python train.py --n_experts=16 --moe_layers=[2, 3, 4, 5, 6, 7] --tie_word_embeddings=false --train_tokens=436100000
Below are experts of layer 2 (counted from 0) of a mixture-of-experts language model. Rows are named router (the router's row for the expert), up (a neuron's input weights, with its number) and show model dimensions 0-127. Each number is 128 + 24 x the weight over its row's rms, rounded and kept within 0 to 255.
Before each expert's rows: a language model's description of what the expert responds to. This comes from a sample of Wikipedia text that the model never trained on.

# expert 1
What it handles: Table cells and names
router [136 135 154 202 122 109 129 136 108 125 132 104 133 159 165 118  70 162 131  99 103 133 153 140 126 142 139 115 173 199 124 127 136 135 122 119 115 163  73 165 123 133 125 145 142 120  93 136  72 134 134 129  28 115  40 128 163 142 125 128 168 180 123 125 114 138 115 149 175 126 119 208 123 111 111 122 115 139 136 123 140 131 110 130 148 143 123 121 113 103 139 137 124 128 136 131 142 148 115 123 130 124 133 106 116 108 122 181 125 121 115 133 102 140 141  72 138 125 136 126 108 185 107 117 136 113 112 135]
up7 [136 100 159 114 129 143 104 128 117 122 151 128 135 136 156 132  64 135 110 116 114 157 150 109 119 143 120 121 133  72 113 102 160  89 108 103 110 161 142 131 143  82 156 117 112  95 125  92 141 175 120 131 177 131 141  85 136 129 117 132 124 116 128  76 127  98 162 115 110 205 138 146 116 132 151 155 109 123 161 130 151 134 138 122 127 127 147  71  87 128 120 111 179 104 150 144 155 113  87 134 166 118 129 134 186 120 106 135 165 103 141 145 128 135 127 109 116 126 144 142 153 133 120 122 184  91 128 156]
up8 [109 156 182 118 109 130 122 167 172  83 143 132 166 165 124 133 106 117 120 106  82 121 122 105 110 139 125 162  97 119  75 151 115 108 128 159 117 134 119 134 161 108 110 150 153 137 147 129 149 120 115 140 152 105  62 159  95 147 154 165  85 124 158 178  90 100 112 130 119 154 109 115 118 200 106 140 132 134 130 106  96 116 125 137 117 118 156 162 107 133 154  74 136 121 177 109 130 127 157 101 112 127 139 143 114 135 140 134  96 142 112 110 137 135 135  96 143 111 128 126 158 145 124 136 164 144 145 135]
up9 [137 143 120 122 136 179 129 137 135 120 176 142 111 121 137 120 142 128 127  95 115 140 169 121 126 133 166 119 118 105 127 166 123 116 121 109 108 146 118 110  89 136 129 145 124 146 153 176 115 121 135 163 139 122 150 124 195 146 141 116 138 112 130 152 146  82 143 110 140 145 156 131 134  98 116 109 148 110 107 131 134 120 125 155  78 122 173 124 119  94 154 141 144 147 126 137 129 153 156 101 143  80 123  88 117 136 142 125 181 121 110 124 149 170 116 172 128 115 136 131 115 103 116  63 147 128 101 111]
up10 [175 109 163 150 178 143 133 159 133 135 133 141 152  57 112 108 106  91  92  90 178 138  77 131 139 126 124 176 123 112 115 112 126 162 123 126 163  87 172 114 128 112  96 100  93 127 130 129 124 155 131 121 124 132 133 144 143 136 152  93 125 124 142  98 165 107 107 154 115 120 105 141 124 166 164 138 146  87  54 100 131 142 104 155  92 103 114 134  84 128 109 144 120 136  88 176 132 110 157 135 109 147 152 127 154 168 165 125 157 113 103 103 100 129 120 113 130 124 115 149 104 170  98 129 170 120  92 133]
up11 [135 154 115 131 130 107 117 120 142 128 165 183 123  88 117 130 112 116  98 132 163 143 127  72 130 205 152 108 124 132 123 124 125  88 130 122  99 162 168 114 120 110 135 132 142 121 168 131 141 133 155 168 127 189 134 143 153 134 147 147  90 141 117 129 109 179 163 127 119 129 117 110  59 121 103 147 177 128 167 146 157 117 152 102 164 131  97 166  99 103  81 106 134 142 110 136 139 161  99 128 121 138 145 130 116 102 107 127 119 104 113 135 124 159 162 135 136  78 132 114 103 110 157 135 122 123  96 152]
up12 [127 148 147 111 167 125 121 151 181 133 171 147 141 146 111  97 156 104 103 184 133 152 135 115 117 149 140 106 158 163 151 140 159 136  85 124 123 122 123 118 193 103 158 102 109  94 115 143 146 136 144 167 200 147 121 119 131 135 160 123  79 128 160 120 172 100 123 136  82 161 149 134 129 120 140 138 187 144 133 121 146 106 140 112 123 121 136 106 107 139 163 169 149 104 130 126 139 143 181 143 122 143 132 130 115 127 126 111 144 108 101 143 101 103 144 138 123 138 126 144 163 133 206 122 147 150 159 164]
up13 [133 168 149 107 106 145 128 146 160 116 166  93 128 136 102 143 140 103 127 139 142 193 126 133 116 147 105 167 122 125 105 144 129 130 112 133 114 140 135  97 106  97  92 105 126 153 127  94 163 128 137 146 144 117 104 107 158 103 156 177 136 141 124 104  84 135 162 150 132 139 104 116 114 125 119 153 147  86 101 135 113 140 147 128 121 112 107  86 126  95  98 114 126 144 130 105 139 171 138 140 171 137  66 150 106 106 149 155 139 138 142  98 116 129 149 126 136 116 165 135  96  86  90 121 144 131 120  83]
up14 [144  94 137 121 132 138 132 114 139 103 112 141 115 138 131 132 131  99 160 152 115 107 166  96 147 145 102 114 131 128 137  90 112 115 159 124 175 136 153 158 178 112 147 168 101  72 140 123 116  78 102 102 110 153 128 109 103  83  37 113 137 125 148 129 132 110 157 117 115 147 136 126 182 123 117 123 113 136 117 116 103  83  89 117 129 156 121 103 123 145 163 136 172 151 120  81 138 149  98 108 105 123 120 150 117 139 133 137 143 149 213 135 151 141  97 136 134 100  94 146 135 120 131 166 135 135 135 147]
up15 [138 148 112 175 110  82 147 169 126 130 116 138 142  80 122 152 107 121 133  76 139 139 147 136 150 129 134 148 112  86 124 112 100 116 100 122 100 157 102 141 139 118 103 110 121 155 167 159 125 115 161 123 146 129  60 144 168  80 110 123  77 131 145 129 139 126 151 137 143  95 122 108 139 147 133 123 114 110 111 136 100 202 138 144 126 136 104 136 105 115 123 105 158  82 105 121 146 132 157  85 105  99 156 194 138 104 163 145 147 130 110  97 148 127 112 120 110 139 155 105 151 136 141 127 144 143 110 139]
up16 [114 101 120 159 121  93 107  97  88  92 160 134 119 121  91 123  79 136 119  95 151 144  99 130 124 127 136 124 166  85 155 108 151 128 159 163 134  85  75 174 137 127 118 143 118 182  74 182 105 124  99 120 142 152 116 144 137 145 139 132 140 155 143 121 128 120  98 145 143 118  98  98 136 117 163 139 138 116 124 122 128 134 138 148 183 148 143 115 101 147 131 100 153 153 107 119 130 138  63 137 143 155 113 118 106  93 173 153 131 127 135 132 122 119 108 147 143 155 161 113 127 174 125 138 120 133 149 188]
up17 [132 110 115 125 139 171 145 110 129 121 207 111 112 111  93 137 159 122 128  95 105  97 118 110 151 109 111 171 134 106 137 137 105  97 160 148 141 137 181 191 136 154 137 143 144 115 176 113 135 150 105 106 150 116  86 164 139 122 143 136 123 117 113 131 108 124 155 114 141 115 122 159 166 149 127 145 167 117 138 119 174 148 128 146 151 122 116 141 180 113 150 121 161 133 153 107 152 152 101 114 163 117 111 131 103 175 122 103 171 186  81  99 150 155 153  90 104 170 117 141 137 120 164 166 107 105 134 132]
up18 [136  98 141 161 110 133 107  68 107 178 147 147 140 112 133 132 136 122 119 178 102 148  88 133 153 122 113 137 185 133 132 107  95 111 174 130 113 147 151  74 141  84 114 137  66 124 134 154 116  74 110 125 137 125 121 108 148 127 120 112 118 109 120 122  79  97 152 136 112 114  96 161 123 157 122  89 138 114 163 125 133 145 143 166 137 144 142 102 142  94 123 116 118 107 125  91  97 150 146 130 101 119 138 125 135 150 115 142 132 111 141 162 141 148 133 107 142  82 107 179 109 114 173 129 151 105 160 142]
up19 [141 137 139 164 133 136 110 112  86 102 139 159 109 138 159 127 149 105 135 123 126  75 120 111  99  98 113 104 150 153 111 151 101 160 125 148 136 129 130 137  92 150 130 123  89 103 121 121 101  91  97 132 131 111 130 113 131 144 184 150  94 115 114 157 134 181 134  87  97  91 111 142 122 126 160 133 120 139  93 120 146 120 113 143  80 105 104 123 146 140  91 139 128 117 114 158 112 111 102 139 175 157 136 182 145 140 163  65 148  93 102 108 106 130 114 104 131 140 109 122 102 154 165 159 109 123  83 109]
up20 [140  87 137 118 105 167 154 115 134 109 147 139  81 117 130 120 132 125 119 143 125 113 153  72 110 135  58 123 107 136 156 141 169 133 108 159 163 142 125 128  88 126 129 105 136 116 153 194 130 131 133  95 180 128 150 172 194 111 204 130 167 113 132 147 114 133 143 105 146 125 114 161  95 112 114 123 159 131  96 115 120 135  88 133 106 139 142 148 160 144 117 128 159 121 113 149 156 113 163 152 141 103 131  81 146 129 152 131 169 132 167 134  97 140 145 164  87 111 134 147  99 152 117 164 130 141 149 144]
up21 [131 152 131 120 132 192 124 134 104  87 127 157 116 116 146 109  70  84 147 134 133  99 107 120 137  71 140 138 118 105 108 150 166 142 113 145 142 154 115 123 120 137 176 146 166  92 145 144 128 125 141 108 115 153  84 137 116 132 121 132 150 128 110 168 161  78 147 194 109 120 167 118 132 123  84 131 161 109 126 104 125 113  74 150 122 135  85 134 100 137 147  78  88 142  86 147 152 100 132 119 123 119 108 123 152 148 150 136 154  89 104 138 141 111 108 132 145 148 143 142 136 111 120 138 115  76  97 121]
up22 [123 125 110 116 124  88 111 163 108 164 122 146 120 140 121 147 117 145 154 142 108 116  97 157 117 142 122 148 150 121 160 146 153 139 117 123 139 121 152 138 172 136 179 120 102 131 117 157 110 148  84 173 149 117 151 141 156  93  98 127 149 131 206 139  93 170 129 127  91 137 138 136 153 167 102 135 171  96 120 106 127 101 158  99 103 123  83  82 113 154 134  90 124 118 125 119 111 142 110 117  99 107 116 108 106  76 160 140 129 123 107 174  96 132 149 136 116 129 123 121 114 154 111 102 120 142 116 121]
up23 [132 135  98 107 171  95  86 109 148 113 130 126 131 153 102 171 115 167 110 136 135 101  99 143 103 130 147 119 101 126 146 131 124 122 120 109 149 172 127 133 145 103 118 131 163 131 154 120  92 105 116  80 113 122 135 149 141  96 140 154  99 120 126 107 134 148 111 152 173 111 156 124 120 147 122 150 158 125 143 100 107 174 113 174  95  90 118 130 125 118 143 135 185 110 114 125 127 132 146 118 130 120 140 115 127 164  98 128 126 104 147 168  98 145 133 132 139 143 152 188 136 113 120 146 128 104 151 165]
up24 [ 85 127 114 156  84 120 133 134 108 124 178 142 111  95 124 142  94 115 159 113  79  93 155 100 134 138 131 121 136 156 115 136  57 160 125  68  95 158  98 108 130 171 100 128 132 122 141 144 112 143 164 126 158 140 137 157 192 115 131 173 107 111 126 158 155 158 112 118  92 107 152 119 156 130 123 135 147 112 113 145 125 155 144 163 116 122 118 130 107 124 118  87 144 117 115  85 127 131 122 133  95 126 143 120 139 132 142 127 153 126 172 145 113 107 145 122 160 187  99 165 126  83 128 134 129 149 101 109]
up25 [155 140 112 121 156 109 145 148 169 115 135 136 170 140  95 159 127 130 143 110 133 146 109 119 147 149 130 109 127 108 141 141 118 120 163 102 143 119 114 142 146  89 106 160 122 134 108 101 104 185 177  73 135 146 144 165 127 106 144 139 101 153 168 182 119  95 123 135 136 134 133 128 114 117 104 141 149 149  81 112 100 152 131 131 104 139  93 128 122 125 146 115 127  99 220 106 140 103 116 131  76 112 122 131 100 107 163  98 127 130 120 137 110 106  96 152 141  79 158 103 128 107 150 125 158 126 138 160]
up26 [142 113 113  71 135 107 136  76 100 115 133 156  79 148 121 114 134 166  86 108  72 128  97  94 133  77 115 142 144 125 168 142  88 112 111 127 106 140 142 144 135 100 146 122 115 101  95  92 123 126 134 148 107 115 152  87 143 118 141 128 156 134 143 190 146 132 137 154 202  74 149 152 138 149 125 133 122  93 118 108 166 180 104 119 122 157 138 133 109  94 134 157 127 163 109 145 122 135 101 114  95 118 122 140  73 108 125 135 147 150 101 142 124 132 143 112 126 142 148 152 125 149 124 158 113 152  88 150]
up27 [102 125  97 156 112 113 147 161 108 134 166 127 157 151 156  92 116 108 150 128 150 124 119 120 155 162 158 149 143 132 118 113  88 131  97  84 158 133 142 138 123 133 149 155 119 152 103 154 123 151 159  89 118  94 172 113 113 128 177 113 148 134 118 189 146 165 153 122 125  93  89 109 125 137 122 142 160 128 117  99 128  99 103 120 144  78 142 122  90 127  76 132  98  96 150 148 152 112 160 127 118 103 124 123 103 154 141 122 157  97  88 147  74  91  96 121 138  92 122 158 101 155 160 142 140  98  97 119]
up28 [ 69 116 148 104 131 142 111 135 142 124  90 166 127 143 105 134 160 127 105 120 171 133 126 132 129 141  88 131 122 194 138 131 138 127  90 129 145 120  83  96 151 162 105 133 125 172 115  85 125 134 122 117 139 123 155 148 138 136 142 105 102 121 164 121 150 116 125 122 121 128 163 149 143 107 125 151 136 140 132 149 107 145 172 112 108 128  99 145 141  91 114 105 126 119 115 127 107 150  79 163 159  89 120  88  99  69 145  81 118 158 169  88 128 138 102 136 135 179 131 188  88 159  99 147 107 117 137 133]
up29 [123 129 141 114 122 119 143 106 116 138 191 128 129 150 126 157 153 152 139 124 124 142 114 112 105  90 147 148 120 105 123 118 119 102 103 125 161 125 130 156 133 145 112 124 126  60 124 111 129 139  74 128 135 152 133 137 120 132  99 185 118 146  96 121 160 150 140 134 120 115 151 150 169 129 126 147 124 119  83 146 153 125 132 137  92 118 158 105 106 115 181 122 100 160 115 167 147 150 156 128 130  91 137  91 117  99 118 178 165 137 124 124 138 136 145 147 114 152 105 144 109 101 127 161 142 141 132 156]
up30 [148 110 114 112 100 149 142 140 137 130 138 130 149 168 123 127 109 175 106 114 126 138 158 140 110  96 128 141 110 124 141 112  92 116 122 106 125 122 137 135 183 150 135 140  97 172 100 138 122 148 180 174  83 155 136 166 151 127 139 100 162 149 136 117 159  99 164 120 158 113 157  67 119  75 112 165  81 105 145 142 145 132 156 108 123 143 143 141 141 122 140  79 127 141 119 111 137 121 169 105 146 129 122 162 142 151 138 121 146 120  92  60 167  86 117 175  95 121  98  82 164 136  86  92 150 129 130  88]
up31 [117 119  96 175 130 182 160 123 138 116  98 142 130 150 145 131 107 126 141  76 126 119 163 120 129 137 120 102 130 149 145  91  85 112 113 136 136 126  92 114 155 120 145 119 126 136 116 140 123 132 126 106 138 114 164 146 140  98 146  94  99 109 126 179 112 144 105 150 104 106 128 142 143 137 133 166 178 148 138 120 174 122 138 133  94 110 150 119 132  86 127  89 170 140 144 139 180 136  89 144 138  98 117 126 168 150 130 134 116 149 140 128  97  90 117  94 108 123 146 169 106 135 148 160 141 118 106 181]
up32 [144 112 110 145 157 106 109 124 119 129 174 126 133 135 126 150 113 193 119 138 161 174 135 126 140  97 147 116  97 144 114 148 115 135 119 109 116 116 133 132 136 113 153 100 117 131 117 219 134  97 146 135 146  85 154 140 149 141 164 167 165 185 150 131 112 131 145 155 173 122 105 107  96  73 140 103 124 132 120 141 123 157 131 111 100 155 145 132  83 162 159  76 102 123  70 146 140 117 131 121  80 151 123 140 143 140 153 142 141 116 128 117 113 131 104 143  86 126 112 121 154 145 100 157 160  89 127 146]
up33 [187 145 106 124  74 136 130 104 141 155 134 148  70 142 139 118 117 139 138 161 109  94 110 115 106 104 185 125 102 143 140 106 136  90 100 113 142 132 139  77 125 109 137 165 151 141 124 117 131 149 116 161 181 127 130 115  86 120 137 144 103  88 147 143 157  99 157 121  88 119 122  84 121 139  92 161 130 163 114 126 144 102 116 114 131 128 126 112 132  98 135 111  97 127 126 132 153 141 151  94 114  94 159 192 141 112  71 101 145 108 122 139 135 154 129 123 134  92  70  93 131 141 113 135 139 139 114 126]
up34 [167 155 122 111 102 147 109 149 134  80 132 129 133 166 122 139 122 159 163  94 132 180 142 134 132  91 143  95 136 158 133 120 159 136 105 145 161  90 129 153 132 135 116 150 136 123 137 137 143 120 131 125 116  95 150  98 218  77 177 118 113 159 127 152 163 114 137 123 144 136 118 120 144 123 154  67 115  72 105 125 142 122 107 121  88 115 174 133  92 125 127 139 152 122  79 140 100  88  77 154 142 134 159 144  85 153 184 131 134 144 125 135 163 125 108 162 121 136 111 127 127 134 129 122 152 129 103 105]
up35 [110 123 122 111 134 139 104 120 101  98 114 112 146 142 105 108 139 171 160 120 132 108 135 116 135 148 115 160 102 113 139 141 103  91 117 168 156  94 148 109 186 169 116  94 149 166 154 118  91 186 132 109 115  80 146 142 131 134 124 128 160 126 113  92  97 109 111  95 100 137 157 125 119 134 116 138 114 144  52 124 136 151 110 121 131 145 108 128 117 131 173 139 112 124 136 145  95 133 132 133 131  94 154 148 119 127 172 143 165 134 110 138  91 160  99 128 118 126 140 159 185 143 149 136 135 116 127 128]
up36 [136 124 137 145 129 116 109 139 169 133 124 125 126 116  88  72 143 128 132 128 135 130 153 104  88 136 125 118 123 106 132 142 133 105 140 108  87  94 114 117 102 148 108 160 138  80 145 118 142  94  71 132 108 125 113  89 127 152 108 105 137 145 134 118 116  77 140 145 120 144 145 159 137 126  58 156 110 132  62 122 106 122 170  52 126 104 129 147 119 126  86 125 108 129 100  94 146 124 139 134 137  80 163 161 133 162 150 107 127 134 156 109  97  81 161 122 101 143 130 140 136 152  85 155 102 162 129 136]
up37 [137 153 151 162 127 101  95 131 133 110 149 147 157 105 150 144 125 105  91 156 138  90 111 111 119 137 127 169 100 116  87 140 109 129  89 131 144 122 123 139 125 127 167 173 160 126 113 128 139 114 152 128 118 133 106 115  65 111 115 127 115 139 162 131 140  65 150 174  88 120 142 152 157 145 135 169 138 111 128  97 116 112 142 114 152  89 115 105 115 118 151 141 148 130 123 125 140 142 101 105 187 163 125 141 140 126 118 135 144 132 135 127 117 169 108 143 113 112 160 155 126 155 132 116 136 141 154 138]
up38 [149 120 148 132 160  90 140 162 108 133 118 143 131 134  98 173 129 164 124 149 124 118 110 154 105 146 116 136 144  90 159 124 154 128 156  91 172  88  83 121 171 121 155 107 150 148 137 115 108 126 129 131 129 158 150 157 132 104 118 122 137 164 113 123 143 122 122 117 173 105 120 157 126 145 140 133 143 136 110 125 133 166 146 106  95 158 113 106 108 163 178 126 127 144 115 155  98 150 104 117 151 115 125 161 103 153 125 166 140 164 102 110 117 135  78 142 154 123  93 138  62 110 125 142 111 121 162 168]
up39 [ 98  92 128 117 118 116  92 131 114 132 171 167 142 115 109 109 114 133 127 100 131 117 135  75 185 147  89 191 100 169 105 118 133 125 122 117 130 159 115 126  95 130 179 120 123 101 118 100 145 146 109 162 140 144 110 129 120 106 145 146 128 150 132 115 124 141  54 140 129 118 139 128 131 126  62 142 122 137 150  92 124  83 121 151 176 130 150 140 159 117  92  96 145 104 157 197 114 143 128 122 102 121 129 154 136 129 135 120 130 110 153 100 120 127 180  78  92 186  76 148 140 137 126 159 137 147 133 145]
up40 [159 135 107 134 152 117 116 130 142 119 124 135 138 132 133 193 122 145 119 112 180 175 139 122 160 141 115  89 113  95 122  95 144 104 142 142 153 140 132 133 111 101 122 116 128 101 124 128 135 137  98  89 130 140 120 154 150 109 151 119 144 103 156 150 135 137 123 150 143 113 111 114 103 196 123 101 147 124 108 131 125 134  80 101 125  74 127 134 127 110 134 171 136 167 151 124 142 158 120 127 145 131 121 131 136 152 108 123 124 104 132 126  89 108 163 142 135 102 140 159 119 142 168 184 117 149  89 147]
up41 [111 135 120 102 119 140  97 142 167  88 147 120 149 104 156 157 107 124 138 105 151 120 120  99 140 135 134 131 165 128 177 146 102 120  92  80 124 145 141 132 143 156 158 167 132 123 146 119 132 162 132 100 140 102  97 153 141 139 120 151 114 117 175 101 112 185 114 117 147 121 139 126 123 173 109 115 184 109 115 125  97 161 113 157 142 129 128 151  94 112 174 145 130  94 155 150 109 153  81 144 105  94 124 132 135 125 114 134 144 122 131 123 102 149 213 175 127 120 103 137 153 121  99  85 201 112 110 114]
up42 [107 133 131 120 120 134 112 138 148 124 146 124 151 121  99 146 108  79 133 120 127 119 105 108 156 168 124 143 172  73 129  91  94 111 137  95 126  82 119 107  97 131 118 100 137  97 145 106 172 123 143 121 161 161 165  92 151  85 151 144 151 124 134 171 123 171  99 131 122 104 143 146  95 138 123 167 117 131 139 141 149 182 151  98 109  62 128 129 142 136 124  87 122 142 152  72 140 142 145 129 101 128 121  93 110  94 152 105 123 123  81 116 129 132  83 129 141 115 132  92 115 110 151 143 100 159 134 146]
up43 [103 114 112 147 122 137 132 137 106 133 144  88 127 119 163  95 125 131 138 118 142 166 123 171 142 138 109  83 123 149  97 134 144 122 131 144 125 102 122 139 144 147 136 145 109 124 123  81 110 156 144 134 154  89 128 128 149 141 152 145 155  94 129 144 114  84 134 147 111 112 109 120 117 111 166 109 157 146  81 101  89 124 131 139 139 134 146  91 135 123 138 136 133 128 159 111 148 149 119  81 143 146 129 101 120  77  79 104 154 119 116  88 115 169 133 159 119 114 150 143 117 161 108 138 122 139 106 134]
up44 [103 125 165 117 155  94  58 134 127 167 139 143 107 157  84 155 142 143 148 111 155 180 125 119 169 103 125 119 128  85 126 125 109 137 124 132 125  93 126  99 141 116 160  92 135 145 117 131 123 126 164 110  92 135 103 104  85 115 197 137 132 124 149 109 123 144 108 138  93 121 132 145 136 169  95 119 129 111 141 185 138 145 106 153 166 110 100 129 157 115 127 133 155 161 140 112 128 142 148 124 145 106 128 118 161 134 110 131 102 124 111 128 152 113 162 101 112  99 120 146 128 138  95 140 112 126 147 121]
up45 [163 156 121 133 142 108 145 132 127 135 153  61 148 133 127 124 108 143 141 127 111  90 114 106 138 108  93 134 186 156 110 110 124 130 111 129 137 152 158 118 132 139 191 103 142 161 112 108 134 107 156 104 119 142 118 109 129 159 146 116 152 138 109 138 114 159 108 108 117  97 112  86 136 137 174 121 120 113 115 121  96 117 102  78 115 152 171 144 127 133 119 126 121  84  98 148 132 131 127 132 107 174 114 176 136 158 150  85 135 114  53 117 140 107 109 137 137 126 150 163 115 157 195 167 117 114 136 121]
up46 [109 148 122 116 100 103 115 125 123 126 108 161 151 122 169 162 131  96 141 130 119 106 119 138 127 137 123 157  85 147 127 123 127 130 131 139 160 151 185 137 146  94 130 136 152 108  84 152 167 164 116 151 148 124  91 116 118 126 151 111  89 116 165 129 172 143 142 134 183 140 119 135 152 126 147 189 132 102  92 119  85 105 106 112 116 124 116 139 176 121 138 149 139 128 149 132 171 153 138 131 163 128 117 129 108 174  73 107 164  92 121 121 101 156 138 161  93 130 117 116 136 137 141 105 103 117 128 136]
up47 [145 144 139 160 154 176 188  71 140 163 166 137 141 132 124 156 135 128 123 125  88 132 152  74 126 135 164 132 102 155 102 158 162  96 133 105  92 145 159 134 135 101 148 143  84 127 138 129 126 118  99 130 110 113 126 178 103 116 104 144 130 112 120 112 147 101 150  88 119 191 162 178 132  83 162 128 106 115 129 171 156 131 119 144 155 122  99 107 156 110 118 128 159 135 113 151 109 113 102 153 123  83 116 154 157 128  95 171 172 122 131 119  91 145 106 106  73 121 149 107 104 111  96 154 158 109 136 148]
up48 [140 152  97 134 121 134  74 133 133  78 139 140 207 114 134  81 139 119 128 132 136 142 124 138 122 138 110 110 128 134 147 118  85  87 155  78 135 129 126  92 129 137 140 108 146 113 130 165 116 137 120 166 120 103 112 144 159 138  58 146 157 154 148 152  52  99 122 123 153 152 148 111  97  98 186 147 130 105 119 141 126 151 118 119  92  86 135 135 127 114 123 107 108 136  67 147 189 114 131 122 139 108 170 156 122 134 138 143 136 111 143 135 131 125 132 137 115 157 112 129 115 125  97 119 141 146 104  97]
up49 [140 149 105 157 156 150  85  91 132 112 128 121  94 138 101 151 120  97 146 174  86 143  95 156 165 136  89 135 174 147  74 101  87 113 117  70 100 109  87 116 195 128 123 147  99 104 134 129 114 133 174 127 101  94 113 133 113 147 133 150 107  99 146 143 116 140 153 122 146 162 153 107 113 116 144 147 104  93 140 120 102 145 137 114 138 135 108 141 129 113 111 112 129 147 118 155 130 166 130 138 142 149 167 110 124  80 133 128 118 108 131  67 147  92 129 112 132 112 130  95 115 126 135 183 146 159 150 136]
up50 [119 123  85 118 105 105 104 159 163 128 145 116 144 117 155 168 134 151 155 151 142 150 127  89 114 123 151  89  98 138 184  97 153 101 138 107 168 109 124 119  52 165 104 113 121 145 141 148 185  99 111 122 120 112  73 125 119 128 118 142 156 128  93 102 128 133 148 123 111 132 129 146 119 132 132 131 189 145 132 105 135 113 150 108 108 145 116 153 126 121  80 108 135 119 137 120 155 129 100 148 111 153 151 117 136 111 139 146 133 121  89 162 143 150 132 107 102 139 116 119 160 118  91  87 125 153  95 139]
up51 [126 149 136 169  68 111 115 131  86 124 166  96 141 127 119  74 125  90 119  68 159  99 183 155 118 136 102 133 167 146  99 127 103 129 161 122 150 114 112  96 158 124 166  89 119 117 126 172 139 186 167 108 161  98  51 142 146 147 136 156  87 136 103 140 111 149 115 145 129 100 109 114 139 178 126 136 102  92  90 142 118 101 149 108 137 120 147 126 114 150 102 122 103 109 130 105 125  94 144 115 123 132  98 112 141 114 127 111 152 138  95 130 139 143 115 148 134 125 141 140 144 138 127 114 139  91 137 137]
up52 [128 163  96 165 141 148 135 163 133 107 134 147 100 137 172 128 148 116 137 130 118 153 150 131  81 123 144 107 135 129 109 125 130 111 151 142 105 114 156 173 126 120 124 111  96 175 139 126 147 149 126 130 118 152 124 122 161 162  93 153 129  99 110 143 116 140 124 164  94 164 165  58 131  87 115 133 145 138 111 142 119 134 165 149 117 174 102 138 210 147 110 119 118 107 136 128 116 128 148 160 150 121 132 120  99 139  88 124 126 137  89  63 112 125 105  92 145 117  83 117  92 126 138 148 100 153 144 165]
up53 [161 144 120  99  77 135 121 131 110 107 189 146 116 105 143 149 147  79 119 125 156 122 137 146 143 100 119 114  98 125 107 151 143 132 117 105 125 109 143 130  99 100 104 126 151 133 158 128  85 129 148 137 117 140  75 130 115  89 107 147 137 132 150 100 118 107  87 127 152 129 174 144 149 117 137 106 160 115 123 173 142 126 109 125 117 130  97 112 175 127 158  68 116 117  87  91 146 124 132 117 129 154 145 119 117 128 101 113 132 119 172 139 130 155 147 127  89 138 141 151  96 173  83 127 129 154 132 134]
up54 [165 122 115 142 125 136 105 143 124 108 125 122 145  80 110 130  98 105 149 112 130 119 120 119 138 119 117 145 123 112 104  99 128  99 141 110 108 147 163 154 131 131 163 102 125  71 113 132 125 126 169 149 187 102 143 119 129 140 147 165 108 139 146 129 153 118  98 119 109  90  95 127 113 112  88  95 119 147  74 109  93  93  88 123  81 160 116 176  96 124 115 150 125 113 125 119 156 113 150 104  86  94  99 150 124 157 133  93 142 163 136 112 126 120 144 137 162 142 144 144 142 133 126 121  90 132 103 124]
up55 [ 87  96  87 130 125 116 131 144 112 126 107 128 123 149 122 147 129 158 125 131 101 131 149 117 138 166 124 115 119 130 112 114 134  81 112  94 120 150 136 179 130 143 139 122 152 108 146  87 131 114 109 135 125 146 127 144 113 144 141 120  92  89  96 168 162 107 141 126 127  86 120 154 184 118 125 118 146 149 120 143 119 119 107 133 116 119 112 109 142  58 114 119 101 118  78 128 146 141 128 108 112  99 112 152 124 120 148 108 114 118 122 188 126 139 105 159  99 109 147 150  97  98 101 100 166  87 100 129]
up56 [121 168 118 112 124 135  93 143 113  84  56 115 144 152 208 141 113 140 146 142 163 125 116 146 124 175  90 127 116  85 124 168 135 119 117  74 148 111 101 152 112 136 146 152 127 135 129 170 134 117 102 143 129 145 129 126 112 120 121 136 147 126 128 114 113 153 144 151 111 141 100 141 143 164 148  96 138 130 153 133 148 105 134 127 109  98 159  97 122 145 123 194 150 128 114  87 151 149 132 162  94  83 147  82 169 137 159 139 153 114 114 129 156 124 155 125 111  97 125  88 150 104 146 139 136 122 166 118]
up57 [144  91  97 125 150 120 116 135 127 118 159 102 165 129 125 155 135 119 126  96 151 157 141  99 113 130 110 133 120 117  96 140 159  99 139 128 114  82 114  98 157 155 131 116 144 116 128 113 159 164 154 131 114 113 132 134 115 139 158 156 122 164 127 144  93 123 115 154 216 122 143 140 100 155 126 122 126 141 138 137 110  92 150 120 170 170 104 163 147 106  94  86 129 147 130 164 159 101  97 202 146  84 136 120 133 109 106 102 155 160 152 129 122 133  80 133 108 120 169 149  78 117 117 107 101  95 143 108]
up58 [114 140 125 125  93 129 132 138 123 108 151 123 149 117 121 145 126 144 132 111 144 129  81 125 129 129 133 177 136 105 125 136 138 149 133 124 128 122 166 144 135 136 143 118 153 107 129 114 128 130 114 141  89 133 170 117 138 170 109 167  97 115 163 128 167 125  95 109 145 140 130 142 175 131 117  84 157 145 185 161 126 137 127  98 150 173 173 132 145 166 142 118 132 142 135  69 144  96 101 142  93 130 140 140 152 138 106 115 130 114 111 148 161 101 107 113  93 112 136 112 123  92  96 139 105  82 110 128]
up59 [134 150 152 136 121 158 130 119 113 100 140 120 138  91 161 143 139 131 170 135  97  92  88  87 128 152 135  93 119 146 124 119  97  98 144 148 105 115 105 144 157 150 124 153 130 142 164 120  99 130 108 134 157 124 114 124 100  84 153  86 121 142 144 144 118 164 120 125 156 109  92 116 118 131 159 132 134 134 172 107 144 108 163  98  97 135 128 149 127 132 143  56  99 113 121 156 148 125 142 114 118 117 125 126 148 178 134 118 145 130 167  95 160 140 125 131 117 145 113 137 118 169 102 130 134 103 109 136]
up60 [156 161 151 142 150 123 121 140 122 158 121 138 142 136 115 118 142 133  99 124 126  87 126 157 132 119  93  80 113 170 147 157  73 133 118 120 134 100 122 116  74 119 149 147  95 149 138 142 118 124  99 132 108 147 104 118 133  97 110 121 134 106 178 127 131 150 136 123 119 117  92 125 151 130 129 115 134 142 123 116 132  97  94  94 120 136 104 126 100 142 102 138 140  95 144 120 107 150 130 148  90 199 137 169 151 123 108 134 160 126  81  97 106 184 141 125 148  84  99 127 130 133 125 178 103 122 138 150]
up61 [ 92 138 162 135 115 126 123 149 111 118 160 113  80 144 121 118 118 139 128 113 165 158 131 109 126 137 121 159 153 141 125 106 147 132 124 143  90 120 113 123 140 136 122 127 128 118 151 119  84 108 125 139 159 100 124 102 141 105  99 113 120 170 130  87 141 150 132 143 160 132 107 119  71 125  88 134 161 129 144  94 142 115 129 151 160 117 106 112 138 141 151  91 133 103 144 134 114 114 111 104 134 132 102 130 151 152 128 208 148 126 123 124 114 147 123 137 136 147 128 139 158 117 104 164  95  84 119 108]